Weights of a small mixture-of-experts language model, trained from scratch on English Wikipedia.
Size: vocabulary 51237, 122M parameters.
Experts: 64 experts in each of 8 layers, a sigmoid router.
Training: a variant of Adam for the experts, 740M tokens.
Below are experts of layer 4 (counted from 0) of a mixture-of-experts language model. Rows are named gate (a neuron's input weights, with its number), up (a neuron's input weights, with its number), down (a neuron's output weights, with its number) and show model dimensions 0-127. Each number is 500 + 50 x the weight over its row's rms, rounded and kept within 0 to 999. Numbers have three digits each.
Before each expert's rows: a language model's description of what the expert responds to; "mostly gets" lists some tokens that are sent to it at least half of the time. This comes from a sample of Wikipedia text that the model never trained on.

# expert 54
What it handles: Encyclopedic opening sentences. Words in definitional sentences of stub articles, such as It after a period, is, a, located, based, contains.
mostly gets: " has", " It", " There", " provide", "There", " based"
gate2:450454466555377452472516468433409530483438575387561515405472499491573558578475553484504476442551421512522520574562558458475410592554522466463536654557469524613468473429550465433499531522493443508512495531508543558495506465478482518476491444441537499466532501508458636412442503526570499555559555522575503530554493418421493509366545453538574529405534528502493519426497459456592554469546
up2:441509487442462550471510472388518482519428511465504530503525528499615521644461521487608460476434487442534560543473573536456434501614451464374476474516499486573475545514491546478489524427565467461521521484408455497535564591516498486442563440556555427540581523562528607444466556497515406587504484597500540434482407480451593430468499437548503453471580555521508507539434450481570497492530
down2:433501537549481454430503510471480538513465399411507505423524517424488568404513499489444485529541484441494554557485496583553439482509493537530483475488528465517407508562526466464511444511476597489470497528507509522497492575498557566519479476476451547456429480528550456493458537540484496484474577496540521454510508496566580454432556525519458350490336488427552558470581426453577440552529
gate3:525514406584464524442543458543515502611477422410426535533518502449452506541543515522507491618522489502446495513441438521457502484524464479580484494502422509546507398544515471413601538441474418441536512369524559524539543379526610477529504494529498478512478515444440569485477536491517510443593570445512574505501499484505533477549501555557500483549591556567530481519564420480440471469512
up3:493538493491432540496485491563542450587498460440417498435455529467368468452440556461559406562500525485445469526513482491523514474446487510488531535488488496499533474550540493460578545420417535385537544376489528475504525446507574497580470541565541480552430523464415498475554610472577489477514641478604554471526493527482529396554442642536551519525537552576555473514570443536405541433519
down3:519513474511462490463465549465516349503494527462407461505443519440532526539469498561559431555504360572376540532467449516619418527473582536498491526456463488529450434460548516518550543447449522383469559461502528509468545460494397429394487418520532474526449551443470408472554563500551567439475530501533561545536556483495597487417588491485508486513532490522542539512480544483521448552595
gate4:506441491501579466494483440495524482533494464518549541553568394545481579527520464462561427468454486481398469511517561531479497411498553463539445574518524537438519526595482555494516497471503556418436429566440523446556571550553508521551573361466482498462492561565530539568514573528608578572503534469538354500532544487476627576388526500522419507489526528520507420600438580532466404470475
up4:395442511469449421487482437474508535395548409579526539501501455506560588475503454417500494494507507475488468538524605559493497494412378444465444533435531502562521416500507507423528472487481597443527476576525486501499558567479465490501550545413631501425532470461557505518491465468465465523513432467441429528537429557387530476536512508458529463404483546440488500450493514476418480600521
down4:402476538528486438581559580450448612479533566501515548465567551473533646526581513490496511506543495475477563546489559468348528542566498542517478524472467527586393526476430505457471438511435578532545443480508507450488570538483514492509489462489449433467535485530542486456563564494490507560433589504502488486402483512427473397603489573504521439467493526503411542546534487560371508523505
gate5:508523528513438464469424520535584523595522526521496455460478488427497526484460427541501503415521568521539520472525472503394538492408521450616597457548536427573647445540448509474476536506551497533463496557459541503446590528443469428565482487537475463443487415466538531537500439556577492447489537469459489438411463528503452518512507537466504451495565456482566415566512464547412523458531
up5:553507457559502436470474491489414510381563480453488406518506457518473454529424542518422505566459402458470488411439449447541554550553468537479397492503407502518361520447476470536527546564474417357450446580503455565424381501546490540372471560507457534401356501426478453485464506459474578462550440487404452569545508454479398505441521465452455508471537485570472550487500576394517507553454
down5:579430511509522442427538395451448434571458417510545447543530460576363557541451555501534473576514468561528464496412546432569427484518510524617439499536421517403474492621560517492508489500610499442623532473443434483466480542514479502454396532420541479456533441436434498549506475484468542479606427470551447416486483529489511415598472490505495533624573542478498424507503533545427478577470
gate6:506490496546481421478553473380533575544439439581457532521565532407459476487471553487488482603507505565601448550470591491363460448536563603514496529527509475482439534525408535502482576496468516531477530416489445513432463481542380549520381489446477587520467480494481543515599433541519510546447487536448553456472488592519491465454479550435470517551497503456423545527517483471467436506547
up6:482492512472496508485512513597452490455634544505461474579503520507476471547543512503507529445488502422441602492462467558582520517526463412522524573553490441533563415485540384467517503502546457485497445600530595546533532483518618489480605467555461500517539466477451499419481487491500493448544610439543457566561430427515502486571591422489483518475558443500606441552459510510558588471493
down6:526488547595473495434552471563495485565477469405454522505487554544533428552454510546460629462583481563523447450480540542559458502514537551548493549467415547514570529563573459542491446462403435473539518516386536521422527488474510498482530493531518539501533445532495394550491566510570510439503549615512574510460536441554531512464498559532459528532440495562559470556505494498561395428457
gate7:516510501534543526518458536515450518592414568496450542496495548509450476559531483457566506508370533549518493457429524446410602500487432432507576462474521585435611513559516462418535536423479489530619503474514487378407474479504560553487547512475506464525545495389474566504391459598577468514587568500512657425519517529497447427524573489469595504493557522456493504545456488503577533540472
up7:558464470499536462475468452470501488500520504360468478578542478593557398515517498441494515479510498465478556567499562451586511568565453489454400565511541504504417522423550441568447441533513484470540484525535533547586509425440455480541471476501569459474516477618422551481489472521547540483553513562558445554524454423526588556532440442476435495570553479470535470600457617556485450479597
down7:451479497527477408526526490565466615505444432539455446475513581540459521546455549555532514500645547493505443455543514488470469462500514551519473459564492524546545469467461543490442485606582396480453478537556524535528531476556497516507445454449502522566538410487526464491531461461422506494474412499445512511506552503546487458466598565621457489363548414453526475510436433561408515488524
gate8:452495486498425550422465514553511505569497497464577432509450506501595495518479593549480620442571455462491508494511555449505510497459508480447407489441569549568488496556549442453541488371532479535520589434523612451510583516488463467533471581484498453562489490527503480573585470436575496522477491421514556505468548491577485466495521437498441527446424511452499440455512585514530442504416
up8:583462489501539467481485497483556509487484526444359487481512560472448445431511428472512453523447479487523557453516425493503495521487536550593579550568448472485475485427517531542512639509533431518422403576599473590419425404454577559446488466528439540462452455419464508431461489587458538477543476500413501518541466523561485540462538482558564489561580481533498457534527515593526478424514
down8:594512395528513536497522498502484454507501571540480440485525484607431510456423562527479543451487498579494493508526473499472541528486500538447566470468442542456506531447461463511543524558496456638496542474452482508486502556539505427405521522509562538417507552488533463470459597526464548489505552619404508463491487531511502500366534541445463488523547535511503496561457485520571578455392
gate9:488468459546529431520527455438516507516416465547498555440470471495399540494462369538495427478575576607450479495584523504441512506477562489498484414431454468499527522505500446488464505532476467523445545569426511492470472454452493436480418497572466462513452490596422542404466586421473465538510465499566475466516528419531471557436474509518497476539487490421511554495404457588552534557443
up9:445481423551519475496510515472500530464536532456477538520559498533434555468491539531563481537494510498462558565554552504515463472543504439414471436470465413462476551542473562564495501506522504508408520616470484471532461497451609410442492463557517474484439492526501514433445588468570543494510493530458401514495517494539541485426420435523485522526489469442633460555401466489523509462550
down9:544529551457514440506482641477484467467535517495550454563535494457428551513528534502456501500460436612506530488388478489486547490449525538509476437518466413494437594540526503430514571495487539487329494480542479508515562515488431397466509518498506507510401493539523428508495491483442464453524475493531496498568424602478519482519564477515419501534472441558578525581587553504476488532464

# expert 6
What it handles: Institution and heading nouns. Capitalized institutional or category nouns in names and table headers, such as University, District, State, No., Year, Total.
mostly gets: " University", " No.", " number", " School", " National", " District"
gate2:459374502559433512491521396532525517525419525556463462454472540535497502519448452544529468493531546564503536501550417469424462540581460415472559447436542557511531478488509608482483508496497512479506514519575473507431496518545588477546570544549565569476433531397488506419533432471479501449509451542494471525489464486504509502490450394435457515513546508468557571524498493467518492501599
up2:393453551529399461588539405526446558481542516571589580488557491565484494502613565535455588510464519436519536550549538436473458510490497530578482546420628529543541444495474544481536408445460503497484553535538476531563484494537510561502507446474557518564497567558473491506533549473471545585457429483551554508426470472550450538476524482491522445504524455537514502485528403426471439512547
down2:404457466556458435433469524478480454505546500545511577593556555392487622563432464471550445455483548523494525581427440401542478471561466555471475506438575467517491485448550431570543560508426546474507422484450456442546520488560413467595527519512481496464507425492497472528516499451482514506550480449615519443450486470505476649573408526493541450470448444555498497459547576422436534493505
gate3:462453434510457480506470407398445568576436584535498493555515557561569404397479520563549525474491544507511467501549498513476484507486468454545413526536691511511481466607485605450494487458452554575471517502615549388506483514451575492525530551475545477510447452439514490497541438479510551588487475557477488482499558453510433549487526409513453471546478518483506547518500472417465534533525
up3:428419509509452445498541500372456508487485455487480518503560535534524428390545513505584547495523540556497556550498472552492518456461426514426449659562491396522500376568368473460497502453456519465489520492511573330521528456517584428543533464446569458530574511512384448413523520533439462514467551488476486581534482421524432478515515475490507559509484538503519553477503518491486509506509
down3:565521545510498531491469488562488368512468489452451498578495467423443584641480523554490497439507407546408534535553510374473491494560513526454511460559453475502441515430621456562534506534556559492491461463531388550539400509542453525464586526536531489488507536487418489512552440422556511466527494514560521542481444477518532552407398510523479483504453524512372504530544596488499504458446
gate4:553535510503472460449441509540402559461619504508450510497395460511424456406420494418543476513430563461533451567527459516544642607476469497498489473547444537514522541469509512487539434465555470501422503544596470486516448529507514464505490438575429494481504499514415408474533519504440513530510493515558559479536589513550563509607438389493524522528514488461480519532554517463467477493483
up4:518514529455510503486456574507551512449563537433476435469537498453514545558478531486483375474561460429472519505472546513499544500550529449631600507491420489493490493424534408569575586455505472484575514490464477521487522573620512555474519512511466584506426477510428523458543569527636538478528556519550627485506469547495488471533437617475467460467581524450559436421487461431492542451444
down4:501460390496471589519536414498492460468395491456514454701529409568487585532462457416518451483499495473496452466523517497515389410530458524438511419503464538491534592520469551530543453436462550496590578469488487481484508487491495500441504458428547558453514519448504543490458572467383516459387511468569540379503475540452463495485452537497529510440509529538501445466500471550534574513529
gate5:452411455514443434495473509461554495443484532527551467496480447569461625454566517478525530467527535575455480456527552533534482542503422525540490496435487498423495492502401535444366645456485514612497557512517492640483402517541463464408564481508491462373524441477496453487497451511584477531441555454525516578473458464508413472557542445382449485467550408422476502491481471465526477549521
up5:480503519548575514507507545501466518534516562458470568512479596506545386550552507510450551596489428439570544545511452491449537490439612500585491593542547481543503514553537489496593409530542503371590553455514569429562555492508494582473444613413524434520479540524409507499492432478497448516555516530500495474532569501440551472425512574671567543541487548536644525485472546573466559472493
down5:422510491496459520530527502576591464491494546526431582442473450602520431450500532481525601488471414533493442468545461594601547586530472575464502480458480473525539489483447530476520617532491480482478517521513644571521461440527470525448447464539453601465439423566557546507449435528429545416534435446491435553502460529532477513414471424483468529588488491427488450499599533581460536478421
gate6:489461412544461449502517512492486495513480510483497564476532532453512487562538442495410554447459516512465497576429441528463479439506500497566472404534436557539406424450555504478472622539441467404495507499574442510410433496598382521433583511599502521428523468416448524514442478492514490544457555441533468603567426472547465490454621501519560469445486479493420577485540500502520617562522
up6:500546575505529592535478467478450517467545557498517475462503551616495424436500446489567498582580450418541489547518509511546492572499581467460500571421510536502620462512511414454512400475548479601532480431500483582591529477389547573490432486439509550498519577594489557417528433569442474490539477486459541522507580512493526469509434470566547532538555478555515479427491454466528506420476
down6:420493478489475557561431514497506592494474482467545418491487479467484531452463484353568494545515435453510526556557494461453554460512483433481548486478458472568488495469447532545564497418462517538531484427394500569570490505460459500432542497502469531542490403505541436426434519508432476506382509474407418622472445457465430486466446466415404529457462463499429462579531462415485539509620
gate7:516450525503454508416443473552557500452642524551379490525561338478524498553516504461567491454504392448557437490497535480562507476477543492475533464448439517465530536499495537475456496507529530554527530528509487487477560470491536502496497424567491528528518528519392494452479475532531513545418523505439543468613584439527496498469528494447521605549482491483527502461462440445493441502573
up7:515506485489557519535535552475454486517417464507484592461468590407518554521548448545450503553405556520391550483408543545442468505543540574559507584512581499510422459607507470487523524446474492475478516477462520464529451464533396632489437500465559492438431477506544477581496438428393501529542484492496501494400446549486483520611524476579510542443419507485462570559489473519480526581494
down7:501468520459593502505527442514504543483526533482562493459534527570468471517439440517509472493453411500489538570534588448396485508450545398522458534560514497533478590476514550526550474520487432464495472440533488549593485533524469595473515630442461623538521481523531533536483598454560495433568469533417490637489485436530462526484480526515511525475642513534533427447483507541507515482449
gate8:578518476507512472411535484584463527428493488489505518480451409460565412446533491426543617517483511458558479500473525495493528438390565528507514511555433525536497510465475588384495482629455438441525538564470511625536451406526548470571450505550633466557539489560411459408649486424527546561462480539480518492519556510507418561530493471546563451575538555462512467507436472368542530515486
up8:526521534504480536475459559565582488428495575516569510565543552493527519490417484576533439571490452577481498525515510402508505505521582454525597463454513525464452497599484463620474397447533455553439518498575462527458509416535499564457482493432360471495394449461430549462436481523400509429535528524553546479529518545480539500535457459523454499520515451523455519513496589619462439512494
down8:457444462502562533532513485447469599487497499538520422576584547477518503478463498467609468505447458475531502510495577468419429500516498517492526500590541541538480482452491594483517533441518501470460477478502517481473459456542425493476543546446520576522539396421504512438462526444485511418485457567492567569459445345481501565461475496469509507511522443512445399492460522420393530492483
gate9:503447503567525485493530497482502492511422464512551505441566452454464441495493479433456458508560498390548565508490498507581521542463491390498465498506498496506528528511518459487564475500488521422427467508493466562421460563440519431504549567496457446364549491471509484443417528468515478489481471581485500468532470468481478532472504589446527445442541434525504571487483496454500608464501
up9:452443464512459467498466456494468523503440470459485513450499549569465527573490542467543435531524449463442575496451475521463545567521443470475494503423472568511516416541540458602546487472497507389448501518372494508437501560603525478455469549442497599432529514508532418481479607479498448441487454548430527440477501498477381531489454535516531458508474466499575491454430479535477518509410
down9:442471513537431540545569478549485483489384557521430512488495443434506549562573525509499540539445482564506537500478508534455485576600509426460453523446489560520518478520454494565603463496524722603523450552481424492574452542583515555472494437512412556502477505437546494561512547550478506475533372506516496490550554484577514473564485489452530581569539497530468490496433476517586536518487

# expert 1
What it handles: Sentence-ending periods. Periods fused to word endings that close sentences, plus line breaks and sentence-initial words after them, such as "Wales.", "ing.", "The".
mostly gets: ".", ").", "s.", "\".", ".\"", "a."
gate3:404516413527486477486511484497503496527457550510484518455542482366539552515497492608452560489578514553582513501556567523371487407551487549493528437460487553451465485564491519524477618490470569539568507496453476486492500492498493497481492438431562616345495427540611510507550477517535520557577426582485510399452479492489543541530476583467583490513556538504510516532518468459476507519514
up3:471546477445558516489438513498456503554438512499566533476505443470427496520454507539433488433589591591624473538529481500468525380520534533412585515415520530519464539543497563558526551436479614576461461436493460402504485516393500563493545491438560553421544511536543426523525418530590574553510445531498542442475464575527515577513451540424634534529494578489518544505523504493552503496560
down3:409498490474514443553535569376472396501640371593546550453457522535447550485515466471462436528581554457514426470520458461497418512573455508539565442496537591559528449538542422519486574485516473541493410447469449527495504515497555489666536601455504480463474455516491531545540459430512477515555514500513451472437498436492447465534486519488527417412470553451426527470560527419415452587353
gate4:491525502573409544448542454517509524534512545426387492585453598497525531531529459506531551512560515558459530419442412456541523569419537527485465519534567475439458430448533495515484517481571404613477480490473511630539529414489529649428442408515532471408492517469525459484495523542548538561533575495434498559582519541422550479432521567534563411604555539544551552545354574570503512461540
up4:418453539528507453532433447473554510441587483575577448617539458398580507617537473515419519446500416516588514518450530570444489558582479490463510471549378448489541481560537508474500514500577595485553556478556557474432572582563531375504479531491438527564584490529473526424506512484412485500482477540582472525400501412472566393511555519471474491471506429536526454455488439486445485389478
down4:550447367491547488487490324447419507524595417553447414521522496547491518485504503561520564533471548485606550404546457467478416404487498544471459529574596564443497475450454537509437543488473300509465495475531498505477538489539504574547509413495513552579504455451483504530415479526451423444439430494501425554447532519514418526504542528495448503504454529496471499517484455530455513471507
gate5:514487535459570560481528503468556548513473544416664508388506421460460433419576505498555530486453563497528508530564474458475478521360536507484491546562388526503590576467485413477507556525470581404494555477566468425501493539513459598518438514453489501534536513534430561497404495466572512458493485500375592404478484490448534474495503435551542498503512519539567527427557464553492537408554
up5:536468482549542487582519496479473477521526461550382454500476476634420511584532459422478494494600395521429516478439486484454419471598552431506530497385595466477530442525512478506561471461535483599512472539510510514531441406513536461439500489489488540500449437465501536471552498544451437470453510457505514612508448456576479504432556454445499461466485467407424536568556477442448546552485
down5:443500474483505482519457521543518646519591559481602509583556539466535516514514553502445439539531553499484587493550521471429516522469494521479535494538521465469576530547533563370542376536480576424519441457483574516499513472574492454476375548513567493511541516467468443509499468463538511449444442516422480495466518586432435555552421477550482509585564487456423467509544549474477549489566
gate6:474513455527452460492589518436536464501478579527516461519497446438487571480473491612544512463484494591517410533464501568497454511442417510568467484533557448387553486513495449449508448550533522451462491459448480501495550528450478483426450417531490573452485551473436390521507478493535526575426457483551457459539527615465412456497515460538622512505470466542526525520524505540523553585488
up6:453509526509507504478495485490392521490498485558437524502455544457515499439403512507555557521509470404498510440512582455557533410478481522408557562520432519514542503495466461456459504490557472458407443537531481522529496467557581486534430510545517468463552480527403597464602487534541517542444566445490520557518503457521581443577489475508449500559549489437623479521429541459559535420491
down6:516486394521517451546567502543549713546404485476589438429468585489575572533505547494435480393486505562548479490411526498534522509520442538414531566409463473393474505549481586502511436546480502527531503502574487540545442474538498431460471587541456537432512494512552518503483480507458503511580539614464561508439564499486433496536500557421427518581558462468486448493459508471536572418511
gate7:511501515534361460474462456525525535580508578390525555544482517431535548429550502521518520431527508520487526430509500490488519510398476491498456555486534495474446490528483409471503520487462636466600503479571512490430595494529479494517558455452517519470486482552556522503425458501425524477626458437533609453528423515523477504614544518489477484453450494492466502498370500474464477460537
up7:541456527496577486514505470439492566537572426566471434487479385535611434500627456539481460633517469529504555530501537522419422607563525476502559528541518500599575534509547553472516544550590461506427492412466505456580466483567533525535459483451487554463518436531438497449469507448480432521443511537479497501537594460454592423375479504544534548507504500516596540463568547492445471433425
down7:559367439463596395464427248472406755535486429574560477500441433466447503514509507504474567498493547493506452445513425489432518520416491484478398496495482560552472518454464552462492518489433523473555442464522549539492556512478488580512623545486510484467472595483479521442496474560497495498516438450578652516507504498494589562500511511475428494617450490501485491470475489580455462542478
gate8:451418492546554457422531543526570506587470541452568516513482579532474444531520562543438442528525525532546539565485471473512444538505477608505602436459364576516485534453530483567611556482485514459515462452573496526491437512479428491532505548445661534463480500462520544488561441508456595529526403606491495443537465541502508559430500460484578485421494574510445598504488461424528512514480
up8:497455494498507544482444552482474467544445492495621565442458544518497454521529574529407394498556547561548441514535477488473528489433434504526551480417430543477479592460541509528541584462481507507497370479555448498392343476459420444555486523479596592475569500512529556510537494510455490565577436560466552473566556529482565575466531450481580550483443479529500552475515472413497551445461
down8:454533528546510439556489543432442329494505473526442542441497573580494587488500463541549457518501610527480503505519498518465439542408515439462467486482621581509464523481505440552523443520452499539486492496422441573517504424373540551567513533507499479474553490600467489515539559570610497529442486601524549534454504552544565558542513499555467441456456464491503437454538524498523445539521
gate9:412514451587442493466514514531515453560417556545465515551549439416469522476460515572502513451494554447605457521596408508520488484450488515504527496473565528390458504394486536549485459514504547513544459553362503554471471537458453544527442569524461530541518510492503502529478445544514523592486467558563533504514507556550465572584500475486486455467504446573453489504467521520528545538563
up9:501522477535556498538521527420525501546533448617531477599545534563431466494578506556504522472440571513592462500509442511505489544446474423503494431505498556488523529512446538523515439551498523602518500477652548571516442468552430519500529568555527492561539512410545462522529519477491514480492475513464495501477587555571574508555441521402474490503429496471341574573564499425547482536446
down9:471507542516505466545425516483456166470445485459494542521498447477574499503436525497498458467499419578503468511596479445554465490480454667438490557502487423451627500430553526565495528436546425417492460540390437517452566531432511358587537496511501426450519554584452512541506528534481533589505505526615513472520475553484481446447497507578481522500513576582490493458526496529506532435601
gate10:506480513501476602584455479531541490526513519508538511438561636495531424480505541494556512490525451635488518530483440451596573499463572539507633515494462476505498468479567535431447511495517404440507469549550492353509453439497495615522451447508561452516452536512551483518476544479451519502447473488538454559482509492554535548466403474489552535536471566443560451496427513519521547546495
up10:496499509489406506519454503493489495489497397483478495510534675411504457427483513458449440512341487520502516539488513514501517466550449546545468480468457523496495518610421506483525646513538532454488411464573483440445429518454402482507508497495479543462419478573542499519597482501430514496507463487546514479456508503536479575467551390478555518534530454519501395586447481425520527452485
down10:512527583476517538533478523436517504464475467546526536529553507547523466442505476473492544483477535574555535571515492518450471435461407406575443485448511502573568556608405539597480510547530554502500496484535521532409439528449486556471425544471511512518523551536522501474545491484561456456547498482532582464447476531464461535499495400468451432535533452513475505477526463429517454473536

# expert 19
What it handles: Determiners and quantifier words. Function-like modifiers after the, a or as, such as known, such, most, this, other, same, often followed by of.
mostly gets: " known", " this", " such", " most", " many", " some"
gate2:482473504531555410561458494473496551542504510457525499526483536515501531436490472469462438378526568460442512511434511490442581506479542520448522515509545462539595545416512426472535511465435467527520498476514584468500453511452451481517508459460466463506478464431414526465477549486391489489451512410499551563603608527495516486532496428469437452550485483487490384461530494526384565484537
up2:480495476495476561401648503566530577484503528430398502459514510450567556585478484581474564587505499475556583453528537544508497465514561582565519484488499508477399567514544478538479550538589542514472482476565522526510557505480570569395477463493573608462534501601570555522488464542545520494500428498494521422436566489522482542428513522482609448509536498535554608465474589445492494469456
down2:504530544463527527445446523437436492509565458523500579505385477521577608452461473527487557528506409550507482457610508507464547447451478535559551474476446462572577451542543596497565584482527478457471513522508538584536570399537534574428497471481488495568579452425532447508541462465507601573518550493487462542567508455623536510558583446513463518462463507494544523474477541530567516391551
gate3:554544426557544592488541496424521540529394468460423521429498467479385561493485537561535460601559506523524449519583523568517484472466570483513538571468497475362497552546570546441538460484517548540522587447552505467506451513419580440521502470459552522518532569577510455492564546431507514454535462579491544531475534593462501542463512524554489544543571494411492587456442586502581483534440
up3:528482434527588589502492469458507473498394505412494515491540537546545499534539536560500506556489450510482459511519508480487442516527503463491496518509498453393550470480605505413480557467571479564561534465425525467482493477527620460502501546482561544502511470551543513403434482457457541475553509455493525492462468587525527491412512534475474578425526474555553468469523588547519553525402
down3:476492536524518491505554530506428459417443493512508547561489569417479523534560480504470553519568466518544446539598519464529454420479484527565339508495572464393473558545556503430505463487472619501597428419471506491566523517526445428524481476470536531432509457539538454433447542481473560441506416475433505567546531488592503526539522559458418502500521480444483514499468487476529504509537
gate4:487496506504523533565537508539498448497489487446476520599457442500652483471523438379467534490495483515466463559623443523483552537465521550566478516437554455470531515537510520480480498447525459563555547353464523419524439587524530496579539566532499538521559521453559506475489525448469511547567439421560528557518476523486524415600484519511526470529486508481508449548515517463468511414504
up4:476476457492437469549512497460497504530462546591497455607515544511546534491593420523517561599551525501407482495523635459499521473467489486509589554575488524488526545443547441393563488439513406460463535452537512500543473487465488519487500518517473507413455522453432441427452522427554514501497420430532487545535563478483504398566539545490555518503533487525503508453515576387506573425466
down4:452536609460501503564436573535546416418576488546510574404429434425460490461558524563518640452534481487431438541513553534497482476433570469491512515474550474557473552553412577498507503557495528509508518450422523463511452617470405480444417484459562394517554473545544479473500539524506510475460537488455455520558535567468478501496435541555523487528503547426387576471483463522483505459536
gate5:480524506481530522577476490528512474500456534500534478474500466457491464500512417547520479571389632537481525528575494435447438412465455440455423460505576537506451533508531460550442462386402519511526473450554527580503473543482531510508457532501473391590475562434531494546459515429454401522541505607500433492407544502469427583486495551544494468551520430486483470541546517536478475480516
up5:505484555499557533485562508439523526492475473449539555561502489393580515429571505528568548551521499527398466483542503582579546515602507519524351501422496532483518373553540486440439449524452561490469468593479486460510547582453432393487429594562474474516582508533438444490509569433543439518472494559551506465538511495453428490574510422502405471476508482508558467438476511490474459526534
down5:527530490444540518595481473606502486487471574485461456470493522451452455524460534436480417562480485477511470529530507453560373567442500485553489514510543436505496479553496494585530540576501363511433496431525483601577521502503459535482520423511509574540437474460481503424486498517514507546457448385468438539626503527582565459409618469552475457508526619492502565546554488517509466504456
gate6:448465460556508505486527493435502542486402468473481472521597453476596511506576576550444431540471503519551545492416495438482518538441618548466509477569542481447542523434521520524437406552511442527481442466542572405477495546458519547494492470575508444509460510479523478494517432490491521401504561438458583611484455500506530449534508508534453511449530533516531450541433504459475510553543
up6:529509499533467482458498502506519504513525555540403468466455557556455488482409474475535497451543455578466452442475486618416470540483512488541478427480366529562499510503456481387564583529536508503537493433503541587466447484566454501517530502524466527468492458450466494514524485457464507475487467485505532422485551483495420524551531485473442523484469514506444470511510508592487487439459
down6:525525499523520426495510455449527558481666491550507462537373616556506488476483440481513578398513426535499483511534501542514435500507497600465481432553435480465552477405504455503617618562586478445538578563496467477547443554519525428465424527471503596495555540508427512560548428508505461421476514494496536485568516454524461514467534504567500493560520583411514461439492527501574544526538
gate7:502466425484474437481505499439590486499410487560451495466511499441571569555466533552499478422486570458535479454440431479522490532399499443444542540528471558483482535555539509469485526504465478473475455439633475486506532501422433455465416472488460538509467512403536497498466474549536423502594507497490440469448528437454521530465486458574586602579443540544603426438534495474462425545560
up7:507507508487498499490517542560503525573556514465469493502478562513432520478438421505470473611537473435472576480533531537423467486493603603507454426467491499461466579553480436534433497493504516502559553565400564544458493489488568540519557494513555483456532459541525490419491488454358452423549386519503560513476502504495486506537502560510478427451536419528470625526431549511497498445438
down7:473472505480514447518502460579523481479500529457472416430504538466473515494443569502506464511546599504491512512405552496492537546562575494535502453467637546433562590547485435419519408625486524542476528466617534515604555558533544557446517459519510439524488449497546497469489416526442521431564546459505520486481554521517575485548521504452442405511478518529506494493558489558609497524381
gate8:551538466513412450540505548431430485530502502490491526487448488472425471529500459446472466481482482469483482464487523473511485430582561413416528448495495528470502581442529528506494488489505395508548516447484533500507470547406495518588498522574462442443491508512537528454430579507477444572542457447535505615544518472565500484476507489456508441438577502609556523441519501505450534570453
up8:480503535473498544504467502545459493472535479584537533497485528516608453451425464393450564439493571569418532490486478514513433483552535552472552511541487529516491458581565414590479544489526565485392413469504535534527492467527520517486522479533488575569544512526522578444519510495458504465533521570439509475463516457468497496491412477412526483646479431489509399410533433434524499487564
down8:460539570473505519516450432508475403561452554554562454596500569536565455544494490492546462499503561490375477441478507473484501565527454466503477535511421499645566500454495489481523531531420489507444495538501394485502589542535439514534549487475561461477526547606492478546462480571482503415518507481469570492518499557432522474494428463521577605508486516420487435530462486508458458501501
gate9:513462476587504537436487409512554532479550571446475451547622416532389477472563439468526554522465474473577440463482515386446487567494444483513437511545506528519458450507518451534480600564534529501505565482557621593436502508462465514519555452544464476514396464537569458449513474491531524454471540430455520466509482530481404532529585485514556509557567399554553505555495515469508492465472
up9:538555516499553546497439561466532429448503516553558589549556519608412566427485521498500489462441475451435456544554476450552526480615512506452518523531472534504452415564489542531406517534498506428453552466495486543428417550480519535515561523501476487540552525514440453557544471429487562574407558536578463436456454495527409519484536557535579557563571397444473491443514617600528498521580
down9:501459538501535565512508484516582575564466558438586484451523467513431563545557514544545492436474568474547390497534451463494588513422463497508455516450532530475508538527492529530449531465527523472454533437543485503367535535509443438471536439505533426497476503475500524498397535470504506528490466487595496484422428509517498555548516490445449506455413395524528525468557558547550474478427